config.toml
experts_per_token = 1
balance_loss = 0.000662
norm_eps = 1e-05
Below are experts of layer 5 (counted from 0) of a mixture-of-experts language model. Rows are named router (the router's row for the expert), down (a neuron's output weights, with its number) and show model dimensions 448-479. Each number is 128 + 32 x the weight over its row's rms, rounded and kept within 0 to 255. Numbers have three digits each.
After each expert's rows: a language model's description of what the expert responds to. This comes from a sample of Wikipedia text that the model never trained on.

# expert 13
router:152085128090139149113104106153106138123178058126131172135113169126120171104150085101182149149127
down0:196152111111101094172142156091159143126155139092149105139140179115174153079183135077043158071100
down1:045138097113126063131081150087146184164165093097116177108139170173168104114067117088163101163059
down2:067099151115136096075160072141121182104171121151097079113145119119161155104151126153112088049178
down3:171102082137188193123093154087103204131110110082166224148125178075091117144114123162122164096104
down4:138133109149165082106155104109135161098115154144139155060159119108127158104161092147121104121125
down5:132141121110131089166129165175156151100111160103163141171116117143126187124125117121103071120151
down6:158107181142068070119121181145180143077107079137156184117158141039127115182141167147143126120179
down7:130118070113158087123201122137123117187146101118147122150148219122101126132116110116086114089117
down8:104117105128192095151117078106174183109130126123136123179137164132099148118150090092100156091099
down9:121084121118095154122122161113091153100086108114094182137165101167073106162139131105117117090131
down10:126109125114164178103170119119143127070090090117128077051145135220208123115131134121131116192086
down11:195161133179125079152153127123169194083148135113122177163139145152092195113141165096163146136105
down12:153119179168151192118133124090144148085115104118192139132059140153118166109112096114167143110099
down13:163182116127178169132111080177120105150175184117111100166122093147093161127114134175081106136150
down14:120094119123149215125006101132145144152136097160138171168062134122086104124185093104113193117120
down15:124128110135100146117126104107134106134146152169133111110128084125149107121117130132089111117091
down16:110158104088091173125142160161163136172094169122116154143177077130140102039104125155139157156153
down17:104151129112193136099201074106045127092172182160092191113197140142099120162180121152090134107130
down18:136122128118093096134117158139159082143132147131146115108147133131132137209069189142109184129179
down19:091081114123137124137129115116128182035120140160071183088116143155097156129135103209095100186115
down20:173124124141108105099135170124123082170112160128126117121089130143111125131169105122142100136128
down21:138102134124113154108072105118127168123070151127088144097185135119129160127132178147130120127100
down22:147127140134139124124171122132144175113144127132081143066134115170135128158169123225099137177138
down23:142135127155084142140128088081104129106178069157114112113159123122171062106066085162129135104187
down24:161178131168144079110161193131126073128181098071139139128146186099118158157099139118172100119161
down25:138143083092168159092135159156095112089126138186108139215098148097111126149142135117119123077123
down26:097097167152153170114124101151136100095175141147102185134224118152146134134126096149143101111146
down27:154145102119126071096118118132138139102136094160130162154126112149185174104139155158169122161091
It responds to: Foreign scripts, transliterations. Pieces of non-English words, romanized Persian, Arabic and Chinese names, IPA pronunciations, and accented or non-Latin characters like Qeshlāq-e, Zhāng Jìn.

# expert 0
router:160131134113153139115166072179073146096159131138110088129169139120073078107133099145063142123132
down0:131140068119092132181141074104092145125035078144137105143134125134114136171175117126119119120125
down1:123172119187116176083116125074097178085108115133075093141125152144119049143101190144083111131149
down2:183132065076138157095102139144063127154148156145181122131134082176101131116165088130080186209177
down3:122137102151092096182164111158134140095213122198110151145160156144140157141186096086107116081187
down4:111155100134034160133129194157091133109144154163113142158159114202133105198167168073115108090122
down5:087072162146113168167087164093183092169121136105162123117117109109131169158105125196137123204072
down6:110131126106104164162102130085090111166156143114149097202077143083125095134167114130136156094101
down7:171043193132167134129047106136171084140126139155129074106066085149185123158072103114156119073131
down8:131142128156046171166091139105106087103108095122150142109117111111153092097159083141132088134102
down9:115145128155124080179172172134116149117121103107131118130163136166105139161143181156100105127164
down10:070098131107090099131077171126176125200195171131131180150178092097109140144161103126182087116061
down11:131109089141126149127154136144135169129172103132107174056126067162137112105137130145105079113121
down12:071094118087141091163126059119178126119122140131120136112138173166129151125148171125142086155137
down13:096136177080195103124154154138120115123132087109134162178157090164108045104132162071133182093137
down14:129152083064131138128142128102090141119148140101123156131140064152144111032146115131124091166130
down15:173143171110178163057177124084115112103090172089093081053139125130104081143156153095152158087208
down16:117141165127107123098125118066166098072073080162115199154149109105157120150187119144130148161113
down17:115152124130162140177179164083124116106150096139203128101110094089105143103154167164152157173103
down18:170140118100128158107128116081137124050103175091164109126148131113150181166138114049123168131124
down19:105161128110109121118088127173192092128129124144146116122111082136148172166085102130107147190130
down20:110151140076101188097055116182157177144166130119135103102080164171163150068134142103145185107079
down21:132154104082110162149084179185173114156149124111105119096148164171126137188148150106118163141148
down22:181129161044073109119070079091134083143176200103118148092107184128079080164109164112150114117173
down23:151147200164139178145192121158146138102130208122134102113058107130145125064145106136165057128121
down24:137124107119112149121040133119186143147168102103129163189107110128164158115153140124189159105092
down25:130050077074138147081119073122086137072096165132134076122140159161156171177150068171121123065128
down26:210130086111147153084063128141085115088094126101054125110139187107121161124187122140166088112135
down27:134088150102079090136150144069142131174147161118152148107093089150189092135182087149159154082079
It responds to: Quoted speech and titles. Tokens inside quotations, dialogue, lyrics and song titles, especially pronouns, contractions and punctuation, such as you, I've, That's, !.

# expert 4
router:151142118125135169117169167227098133162107171114104184125095083122104115167130100077170134150193
down0:110136134104103132144106076128062123072128144131170064102183147131107145175076135109148075114178
down1:103094106127133129139168092100125132107146109110084152104144091164174153113146106117121103114157
down2:131124067139143031121133115184140107080168083099080103159099102123130088128127103078109146111153
down3:132138126108096156125109096079140143132055124149113104042104165155121116086096119134157168144084
down4:107173111138097085124164113143083118196148099104141169146116108212148177157142128121114117095132
down5:088163134153176149162145136155129114160152104136147125065146141131056181130105124133109073147147
down6:103158159092142124115131076177141092142107142164100147120159150163146154138088159165106095139114
down7:084169089135112143126115168156160105081117152125163123122140125094159074137102056157114155183120
down8:059141165069099145135179143144084112144169155168138120164133110111122131134129153136067125094088
down9:101104127088173168125078176097167123177168122075145140114138139161109116146111106110124101138195
down10:114175127136104170111138147167112129016159115033127137101147127146118060174119103156154110180155
down11:106152156082139127144125128153083146129127062118154136126186083105130104107125147197071160152112
down12:190108088109061124138100079156129086122123132136180113092171152129170171123160160082068161153101
down13:186163202094173093138202155160106141076154091075132112096125086167117147179079137156153118081131
down14:122130147136171133110132140159112115126082143155082094080145096109116109105196136091134133083129
down15:093125095138100115178145131098105106147172149180106110130103155108096100152158129166127131128221
down16:097113152130173105149097073126131142130099122100116090118143134154143094066152121120057154109117
down17:133125165177100144163130094142147140081117164122046111147148120112129090165182142091084115148159
down18:110114086143120126151134140149141128142086177191119100162174143109106162150084072088075126141130
down19:028125116125147162081199101087142142131091145111101127184132149161124167180131138152123150137148
down20:094099104068146122145139129194117142098168151173149064148061109177113071084123152143108122104089
down21:123135083150111129149102075110125108089128121122120117141110092143098149133137110115159129198164
down22:118142144183103164173074111149101174168148122130106120136126100122185138100132144128169087112133
down23:103133119114106118163086094105126155149114118166097078120105087145138131151102162087109124099161
down24:107129121084132162174181123171144140154137108141122121096136159113103152111105125190117211143089
down25:103150110113135171138125108124087148101172157093123127044122099139144101172101106095085142146191
down26:147120164111110117087088099138139176115101158095215119138130183135168107131129088120128072162158
down27:135125110148118069143128129111169146101139169099149124108144129096132114109124104108096117154106
It responds to: Institutions and academic fields. Words in names of institutions, ministries and disciplines, such as Institute, Society, Museum, -ology, -ical, plus "and" and == section markers.

# expert 11
router:102120108193107168163139090154127062146132124144140161117170172137088110152046066087088081155144
down0:138157143108106114148160114078123129163139163084105157111144133134137157160150192097113109156167
down1:143134142119143121093141140166128117163134097089195069078097071145072101182104139161158120117145
down2:106148144135120164175173135162139145192162183154124205107140096183106167140120126122111161152161
down3:108144149108143112125161114124128138135102148094180085128080155152130100110164117147150120205153
down4:139137161128138145143169137069120195144079093138164103152130093165119120131156163161072167170065
down5:095117080100143100134126145126105147140133169109147176155097113117136165140130107145175143042072
down6:195126086149112126114068120085109125142089153130113151154106154146127162143175142202131129092149
down7:157080134103113130078135143141149079163124145088163145097110128146142119151147175156177149163131
down8:125132127086116124131108099206149156158156132078138137174119132196141152136090105160063086129073
down9:133150139192075135073071103133124174154115097176118163125115157173087104191097160150136097119125
down10:152110163212106161079102156144160111195110137108066169154072154149120104175184130038072116062125
down11:147081117150106070090154114103186133076052123116136114192184205119149119086119135187154063100171
down12:152132119077199147133072098142117085143116156129133133087135085144116112152073140114087144032117
down13:092134136078114144127103161033110103166152128096143126094119049140121135096129119131106101119171
down14:105134215177107091138144189119119140150143181118167152106152131162135166087084156132094126099111
down15:105103125116099086129094098097183151121091078096125155153136102128182142171166063196112123088094
down16:108138131164157155147135103174122056106180096133136052117141070108089128053130136122120098122154
down17:162105162114154171132150134126093100157130125167125115163107104132125087079127140167142144079129
down18:059171092056134143152116155112161135132086132068093139107154137153181221061119169073083117091174
down19:124122063109137200110115078082152067095162189148152141155164101145077139104115075103131149180175
down20:152101136133144148137171137176125158155092062133132104096175103093153141106128105051138102135204
down21:186112159131134159133140096086162101170111137161130142164108152121162129092159119159113118170146
down22:212138138153128154100113136122155159168103167130152157104126214147145108130132168068164105102081
down23:189125171151173155103123137183128099117166095145136096089096147161103097158120094175195128164114
down24:168138112094157170098115112165127122184065084114129216107177117115134151176162168113141119118149
down25:160156100117137194120154153147162148086122113143200150195152178134128136128047152103123107117173
down26:149104117125178151149091145180143078112125159085182095164106142146199175090102133185111144130179
down27:152057181187120145125105126153143114076139163134151105119122093117134129139119078076150078160189
It responds to: Name fragments. Letter pieces inside personal names in sports and results tables, such as Hjeltnes, Květa, Vyacheslav, plus decimal points within table figures.

# expert 10
router:135123152151106100095100083122131159136079124099151127118148215085152123137172154121087123150227
down0:109116114081191124139114140139128124097059140076082149121107131084155141107152115078105140218131
down1:138101150120137086164072078222193158168110132161104083120113119110105156096124088086121134157109
down2:094127195140140087137154154131087106127068116137092065147140081094132156118129101062100137075105
down3:079136176127139151091144127165117143176177174147125078122095154099150174107079147066141130103096
down4:084075072125123113125151113107165094086116149123123148169111065141183111097110140199092119145163
down5:182137152165151163134137121128187147099196115101148121160172108130194160139090153112109160118066
down6:114135113216113121129170174133110096183156129148109071151138151166108130176127136117123121119168
down7:088103159178109097165121120130149082097150143151092104142126121116148111185127065127164091101076
down8:213147123096127094176141095114163159154153135123069115127113130183162107133080141090118132135115
down9:141101156194131130108105187174151099156110158110161107137073148099069091055139113126133038118120
down10:140167169148105116140195153126145146110115178143058095162124106072149158162189146148132113139145
down11:150112214167173121155084127093086156126131105190108155140150114115065126117110089092151131150135
down12:157142142196149123215101130123184137111148117118111131095151127095107087169127125142140174094056
down13:149189095147159106111077117167134141111148126098120111105151122074119118100113148072106132127157
down14:095184084127121159139133134111099090139137127140120151126203123103142120157144176102124120086153
down15:115142126138146164112100144112113124154105103133141121047119163114089061131087101063106105101118
down16:119168115118134152139111091141135147136080077123197155135132079148118170199133177126118144127176
down17:126100123093132098150053068134093118154115087138123138097108174131085115190152111140116125106094
down18:182103137105167106147107105120123078130133133107095154112136067105156121143054135162104121138089
down19:132075119118100081157151149096190171171158086094138095159160090139121156152143125160154164083117
down20:115136100144095122081109150126069092135177129129123157143116134114157141154158148083176099080095
down21:149135105144130149131130118111137145141187134131126126157112129120149158131120227152149155130151
down22:126184217077154068117079095103153061149163122127181117135060166234133136133131068107125110115085
down23:181148086086091148167135132120095101185117063167063137162123127161065099127090093147139178083154
down24:149139085073124086058153061155156124128097081144097074099101061089201103085172122089219149137149
down25:176156085144084157109137104105119071146108128060131164156161131108131133151126201060205152179171
down26:104106124148073163155136137143163102129175095086126150163184122131195121094071197086095097106123
down27:051165142091071070130103139093126112137082107192101109101082114128146095065128132093082118098069
It responds to: Personal name pieces. Surnames and given names, or their end fragments, in people lists and credits, such as Johnson, Jones, -ović, -sey, Jr.

# expert 8
router:145141122114123019191155114195140103176135154163112121124172154070121112119121151135114128152151
down0:134067051097145153124143153108107120162148125143153133068091185118141108115116083143167119107163
down1:099129112125168078172082115110151072170190128154125158129124126087126138117136112104150062139179
down2:133111143049215048121114093152140135155117156154122063109159118145113103088099130115145177048149
down3:126095130142087158129173082175173162103114134103128139150124185100133109119123103149162150080106
down4:098118148133112074084142054157105131103078082163164151116100127143106100149156092116148195124151
down5:186154101162113133144081081094149131162117139126156132090182169132151138109069166153180064131104
down6:173116066129113139125078108133114150092159172122113119109072152178142135160144127102163129184104
down7:076097121133100135135083157082186116164121133106149094078137167108109130080157105099125165103174
down8:107123232102148161103139174074133165158135169172148158132103119116126195109115103179128123149130
down9:121151116174172055197093115151133098122160087137136097124157113133087133151135099134131119179109
down10:099086174147151157122032149069118179100176147128163141179135094104161151175131112106126144079087
down11:081120108127128127136102081137153118149111113110096081072126111142123114116118080091146100160076
down12:103134148193084129062155150131136199108159041099158101166109146120144125119134130171118069099091
down13:154156047122135084163111107090158146128146044132127128135131152126160171167114126156093161126132
down14:132143168071119184120119066110134151143079110166139083133152137101105146144144084126132120111125
down15:175117120123157125132096124220094155120114149134119132089174100166132116088194114168144160114155
down16:155182104146175120146102131137094137167107178130099161134170122126144044094098154113153116113134
down17:080121101108154101129139081063071123073122064149081089161145114104122136074141132167092167098158
down18:095084137162115173125150061043083171148105097102153166112164175165167089125120064136154099125145
down19:135130118072113160134132131118096104179163157107081087122109122125081124134113106105105189089170
down20:132097139085152149119130153126119123100106104136105147118142130122148113135099130082098187107071
down21:121130128087150105027128115061103108100095102152115104120110126107103062140129146113090150182101
down22:112152167153120147097123085124165124142157129165156156082176097169099165179175192130130164139133
down23:187139057111164167102122199138157114153140167129132148107131102089071150173155163107142138104172
down24:102090125100126146175122168096119134126104104125107122093116111116127145152148132170092128143119
down25:154123128156177080118105133114127112139121120109193123165062072121129070138152128134093073132131
down26:121131114064113068135151096163128120169107111148123149111193117133109144081119087148142199151118
down27:127059077148181134108099111152147141098066127063170085137116109126189215134146121124141094171075
It responds to: Roles and positions. Role and rank words in biographies after "a", "the" or "as", such as founder, chief, vice, assistant, "served as", "was the first".

# expert 1
router:098114150141124098124100123088111088161142092157144155149113102133049141164070107151177119150170
down0:123040097099141062142156151101134160102089158119091103109176159133081156140153131088136110144158
down1:143140147119133096149119141133093127172155182131105113148091099132104104127078159166120091136108
down2:170107161165124150141087114109095097107147135046106114151153126134091106106169059093122114122121
down3:125145099097106122134102109151151110147121111154148143107140073147127114125197106164102167081155
down4:090092131134118118124132133092136132160120196120123107139137120106098161110133090135135122156076
down5:122096184118139216130177146102089106173091141088126130158098133169082114151122189074120160163086
down6:143153155125085064143192104068068110157116138149112146110079164151127077209159121100094041123111
down7:122152105156060116195072111139069173105132177058126177117181130091133181147171162089212128175141
down8:125147093067123133107101107148129141095080073121103095111124106168124155081114121200050118144129
down9:075142132074132109177105193155114112125119099149076088102225169127130113132106169111096098117072
down10:077110183079157058095156123120173140156125129125134103166145119134100140172222102186095009139096
down11:056154152080106120120153166151179108135193087110126084152152103192093085087143137108088093146170
down12:098100154124110106124163107080161102118165107138136146073145052094183133105139097120110130086108
down13:126120096151138150132135100118150108139100130136093127152134130146166066162197102106198157150091
down14:111145090121149076093110162154149165119105128143077120187067148103129161133147160078078087035067
down15:148109217094102100145132120096106110177151151158148122128069187079136144193059111119086101155115
down16:143135127127089089104127200139175101161130123099113122138193110153129115208081169133083098145168
down17:088103114083135147131119065112179141044142133128158092130164178129160117157127093162094112133114
down18:115186167103133169145138076165131129084137072137126112099109087105154120137156147110119151169081
down19:104096084146147052115111117210135122140134067170091114158155164126148149155128184130140132127121
down20:174191128131154150105143116092148091134195138149112129095116149172116189146120079056176132067137
down21:140152077158147147110129140099142163164100147097151155070148049126125113096191156156194115190108
down22:132140217127144113129087132155110117102137117089147110110075135177053125109127130077088099136134
down23:131107133154167140143172141154195086125149150109113090116104185119098160089092126211134172104125
down24:175112118154139078144080178098131111130157102134127087123113131146124139151102139071139122120074
down25:092191160092160089118082170170119055123141126116110167120077080155108159088086119164112132103168
down26:144135136168166113164151195111209131116098153142163155130148128121167123131109190138120109129144
down27:033125125093158098131106101148128227151101098136127065096144093120116153101139158077132140164137
It responds to: Titles and table rows. Article title lines ending in =, section headers like ==See also==, and table cells about tournaments, awards, sports events and dates.

# expert 2
router:107141151172150137083251102072161133117148113121137162117122107108099141155112121171134138161117
down0:133140128119168101153096119117118143139144172126157103150094118118196217133076150113176093130182
down1:093128114149100082137097143058091119095151175092109137163106092165125077087177130091148161149173
down2:044099134111199149116127110179175138110142163080125110154149112147164144112123130082129157228093
down3:083086132116121095114150129110146134086113103103162192141091182150141121073143136122092180128137
down4:092131156152094107147100091110153143129140129080143139153109115128124119122169109128131123131115
down5:119143109124124176166084104147138069130119137131094106139153074102083092068121150117137133111118
down6:080101024130140145090098120119156151219162094090141109080158093153146141131099119077135163118136
down7:140134115086123073127169131128126080135147141126124102126113137144179097117094131153150152131081
down8:113173138101145124097132155070109129125101175100123130174067102136106149196160078153092077146080
down9:149126166147211077145114084117165100116153152101113121144157135104177161100105129108151176060099
down10:087124119157085088053185057077107114160146110140110097147110111127166100159119101133092149118123
down11:087096097087149124110072107131108189181162110161120081118117132129098192082139085192155160136136
down12:196136084168097100161116127114105145139128109180147146176104140160191195109141128092099061074126
down13:133155121125117068078151089101143104135144160196127140159082137117145094081132127161105139169123
down14:151157051165169117155127155106169086128109143136110135136131077151134174129148135082129133129116
down15:089073109167097136130124162165153143142149170060117157147175139147126126149095146155143138074121
down16:098142106159115138149061102178087143120106119101100138087128102100172150131133113140111158150088
down17:163120121102150094206125093108173092137146149094158127175122155202106100084159128098122182182086
down18:181114126142102140160139094115146146073124135128103161139088124137114147104110183168082129158176
down19:154097106097141129068165159193141138146161183133114070166128060175073182095144142152153122183131
down20:154157115042137127198160118154160161124117143097101135151124112148098135101160117133125130105105
down21:172122101145116197155134150070108110143110107115107052164156197150159105128124120167150119131119
down22:055059123088127092098176130077112131106124129126090158164154145126096120079150087137110145131057
down23:150127098118117153095141103137096173091142124138128147119117184195161087051100136072099102109138
down24:173114165142129088124100094135077163131152150115159118153109112115189126186124062162147125100090
down25:112118156095074118086120090120155154060146190101139117120115143130160129049093159103059095112162
down26:144133111116121120116153090081110142104100112126087141149122177127174132125098124206117117113147
down27:106132114082114159137125129130062138101111133151108130158108149064116145098105165148128121163124
It responds to: Taxonomic names and descriptions. Latin genus and species name endings and species-article fields, such as -ensis, -idae, -atus, plus colour words in organism descriptions.

# expert 14
router:148103119097088115130103096093145130148141125111232118171129154144124127130167155111094122076167
down0:107135155140127129105112113143119130151119088089112158095174156183102119117070134158138094151143
down1:151117143131102086175110066117164114135082144113081126150075118120163137169139137138145137178083
down2:124156136122117123096111107154136157111091112111089146119138136133142152182068118105137181184101
down3:098106192176129066109193109130110092143143132139102214073120100122140094149150062109112098102136
down4:125096116223148122146112089142107140093027079190135155092116153113134147138140160091154078123120
down5:085140138102115132128143110140133085155108118132133148158063154124159106112143106075131073153096
down6:117141142110074129132128144112105135074158189113112125132115089113117048143112076145128146179137
down7:109080174094089097111118155122106120126093130092173114069112055190160140062144087141121092179129
down8:083127110121079117102083160169161173119109056082110154155144139157070165187137111133089121160126
down9:128188088170115135171145115125134106095187155159114087144116136116064134112058128089151108188137
down10:096096133116149199174161070127118081147098131088129100168149119092102105104098151173175070152123
down11:166127122159068127112089142070053097129130099155117151137104081116098141110075103110128145135148
down12:166126122114145152114119129108140142097116075134150084177114098185116145201082161155083170148097
down13:114094101112174172118081085070144113125096134097156127191066108145131174118136151140132161077106
down14:128124075100164169101130140127171158081076078155106106121134132103113178093126105107132120188116
down15:154109142124175112119117128186149123174192109123170123136145103147095076079116132123175121126129
down16:118118074120110078161109168140083094140101113137119094136128092063111146158109168131118197110111
down17:094171160075119104091218090121166152074071112094141136097083118100159082103086145061152149100141
down18:163159130099158173174102147151123093116155157110093090113131139150150113123107133104151079084155
down19:135166112101061123152121163155145123096093140097155152084131116101083125177115119113113105104170
down20:127111152132139097123158164173128140076100155208210171108104128093099168084164156167077123081140
down21:140114091081132110130123171111103148063090151129126118097108140179131159146153123146149090140139
down22:092130120095107091115081083129077115133181121153094135070122109106143142145082167132098116176172
down23:078163126143157079107164076198177142198186136162141084146116137096115154100104106128132120098143
down24:112148156150173149113126206129086167080118142165099180120116128107152074114115141119153136141118
down25:125149131074145127117116130164143129118097178079148103101109114154158166156134119107110128114096
down26:119105104105111113083119167152201135141129126104075100116088145100114155154146169150105188123142
down27:142172094108080050089137164115097119151181124123168123128169079103137142114113107160119129139145
It responds to: Prepositions and action nouns. Temporal and purpose words such as to, after, before, during, despite, "in order to", plus stems of action or role nouns like investig-, sen-ator.

# expert 7
router:036137180124098114129077104104152143217086181153213122123167115117146163153105086180064181146173
down0:150138151098117157142173135119143107124116103131121176155086115102180146131146110150111102147057
down1:178123125137095129115101116094125164194092070142144114072104096156142165095141115152175086117081
down2:143166115112088156175170126112101148109165103147105167164144129153158091131176105120108120076180
down3:147150114073123142093144072148106148075085149126120170085135140167150094142126143173115140140075
down4:169146100187138138120177158129123078117189069137078131139107083164066125117095095087145175117147
down5:158092096133143136170170131103125181143085108109124143176105119146110136129136150129180111124124
down6:184129130101100119137126109141096074141170154115147136136127116150101107193117094157139117168158
down7:123098088152159124106152160128100126168143091097182129087142146165118163115069137180161133028114
down8:142062174119105158083118144099072113162138119105153127077150066129144108099071238101109124084100
down9:164097089063113164170091141116116111109178151132111199136107063073128118167115200126130137135191
down10:157120111124125097125149082179094137200098197160164165129166151106120116164128133155147101186136
down11:186132173149120137100140098148077107080092121125135062135128140131175160057126101147123173124077
down12:099088136103119154119102132111160074146138150136139139123171087168090148135118137096196179034121
down13:088145167119126126081148103160148131138164127137111155114156136119087069126146142113175085140110
down14:123119103095129133146155190126116152075115104167172142143168156091131107125120124121108158078088
down15:115170176117115102168168075138120121210137074131114091162087107168146148122162179122100127147144
down16:088090084150112160115129196094096123038141108119102126169110106113129165119125107065148121167090
down17:110107155115108137136097138104085123130100124163121157072164120124170119144104185113192189123123
down18:090169134141131119140108145196130167095134066143107140105147083162177114088112107072153092107098
down19:105128099115092130131135197154223154121160118066136155156088122132073145150155110169119127131112
down20:127142125157157111134077152127126157101135137123137085172159126131189188064127145082134133125116
down21:119142153136146132143067147142142109165103124124105119143103113160139156112078104109095153155180
down22:095102158154127118189132163098108074099102043185121166118131102130141121149129137111073101156109
down23:098105140114111146146157168095118113115116124129138190196128147114085119171130119082133144151183
down24:101154130118126143157134132132093110132099066120147190175191141100100096145085159102199137153119
down25:165235042141101123109113167091097116103121150112115141110153125103060123116203132136140136142121
down26:164154118141138154109085152145143093193134140061094110146136130127088096105121202145138141111147
down27:114142099176149117171134095106087067142123155088147134116166209146170128111106103153223141122153
It responds to: Table separators, list dashes. Table cell pipes before player names, list-item dashes in roster and personnel lists, and clause connectives like However, Although, commas and semicolons.

# expert 6
router:112117132131107135115143152096145105187073196158113125148124108110070103133136123101157087120196
down0:146125055175171127174128085082156097067113096074202150062149156114078111198128127113133068147115
down1:126154102187177104124065127137199125152147126154108149154139111138153154131102118164123152148131
down2:118150192147118160104097174105150142084061182169131096117099115158104112195177095129138093153081
down3:158141207144177162164137163145132121144144110080078094156075095121152063168151144130201123160072
down4:132105129135131155123091145049130061166203166103147162135047113125145101105130145100173136175115
down5:142126164126127175121152105128177122076132215114169113107162138123169159100056091152143155149125
down6:207131099168100109078174114121155118127163156157158105123125139134076093130156171115137121155139
down7:121117120164039142112109131099201143108135160144140116126152127147125108154114128082155103155116
down8:153166101091125192149151123139146206050076163165138098154092181143111118132149113108112116169118
down9:130126134166145089078133113159141127142171125161154139120124133125133120100074192122106158115089
down10:113197171138131080120102076122074058159162130115132128122125160090148095148163120120095104071124
down11:118117164151136093140135126150098087130111118115108148180150133120103110144153095139123105172149
down12:111124118095099138115167152049112114125155071147142107083123122091144077148149086176137123143111
down13:126111139111107153104140117218191163108191138180090103159062142114122164119196119158091173108123
down14:113122074105109135131176162074082096149144099164107150115113076129116111155157109118092115077162
down15:122109114136090121142137106140115150078076137134204144088080110099106127132141108101111088148098
down16:146153114144124126084157174123154125170080072192062134138131119108161179110106219131054082167127
down17:111105092146096135103148103144134102156146084108153078060041111113164161119140128145162121091123
down18:133117120056129131113137095056130192136082170127152117125154110086136161108065133194113170109094
down19:122096123120161172095076111110109116190127142205158124183129128103105136128120125204162184146131
down20:077143132131179132051175127123107154092102182110129108121180089117140159145141132099150168119144
down21:103117133145148102154171099141102116110130117096078156106185179134168136086116159145174203151124
down22:088103148153128116179164125109042111098145135123166112162133117129110091088058078096120144203131
down23:116110183166088148150068128134149152085103168131141131089100138174159147111103151193120107076159
down24:113076106130101129158122137098094030070130125148143086126114164114138131167124151136124112089056
down25:089168118127088141161134158100090179109118067144107147136125032161128148110158111198109185142143
down26:180122097155126159089164098131134137065095063138100141127092146110174144104149143154115131129145
down27:137117105146139174113114095138109109131106123130084107110120074143092159148165119091125146099200
It responds to: Articles and determiners. The words the, The, a and 's, often fused with a preceding verb or preposition, such as "by the", "with the", "directed the".

# expert 3
router:114168199122142108179149108091114125137144142095136057163145192083139105096077092133092199112132
down0:117155128147160118141155067122091143095064091130130120149115143120141158118142105158179114079055
down1:170120163154095157092132115181178146213187166142132084171144131096100128091144099149113137121139
down2:174104138108156124176161178147120203149077108071154149077134178170179121128141113140149109050208
down3:144096064139131103095093125173103123148161173132118101120108157119063106154159139092154180135091
down4:154174162134186095178180091129111166158112135091082150150155134146102175112190071146164106080138
down5:114135080164157122113108140168193150091126173114130072102113135144115137098125158183113101139145
down6:185115113111089128078122095085165070134186074149097152104105210093090144107107131126125103136122
down7:180098115131130144125134111095085195117143149050126110111077118136117143148126122071143181142162
down8:106101080110115149094154216143085098138083148141104175156139139086115149152113140087155188167138
down9:139149163121181159115146157114113133069091083136152151121129115101128155139149204162113133141075
down10:131165125111116093151065105134131172127146162139088165145088129067080081160108105180125093142113
down11:152122110177144248080131120134053153174163162165113155094176132196089165133160118171155106127111
down12:077147141167126133167161155087140126093162148113142156115123113104160186179144083103156038161083
down13:086134121147109138131102117095119102127130154162140200123171124117144071146080141102029170139146
down14:173160138162214176154162166166140126154067185147100096163134158077138103068171150204112135162159
down15:201160111132120070139118106103157143132109127107089143098104111191125120198136130139142091128088
down16:090116133131137194094096155069149082136130109139117172088163081113140136086081149104181128099104
down17:064114088163097137127156130116135131087115096122103063095129128081144147133126124183091110126116
down18:116137165123151073112202065156078125115138167082114084076133165168151113121110178111162121128131
down19:195072117131121122157131165155122079070095156096093159125131077193138161131161180099148059129072
down20:124110119134175165128097101173092100153188096156096122142094134067144128124089117123120121088126
down21:154094166125123103096114155098136124088099131102037142150142146151159067071172147154188056123105
down22:168082083131151133111149155117067078095115138065075208099124108142123101175167177098196074108116
down23:098046084166118090110106124076175115120150118179106151180100152164181176109173140134072183131157
down24:109159179094129100153159093169168130144129171175193061143122141194113125117068130111038093086110
down25:092081175119123111128168115131149156109109172127162159140144155140126105106128143188101095117155
down26:106130116094109073153096101162157173113166144130144107137151170071122099094168185124193089097111
down27:120122146129120163171116090147116092151137136105122124150126100063119163142143148119160164122114
It responds to: Verbs and verb pieces. Past-tense and participle verbs after was, to, is, such as began, made, released, plus inner pieces of verbs like agree, guarantee.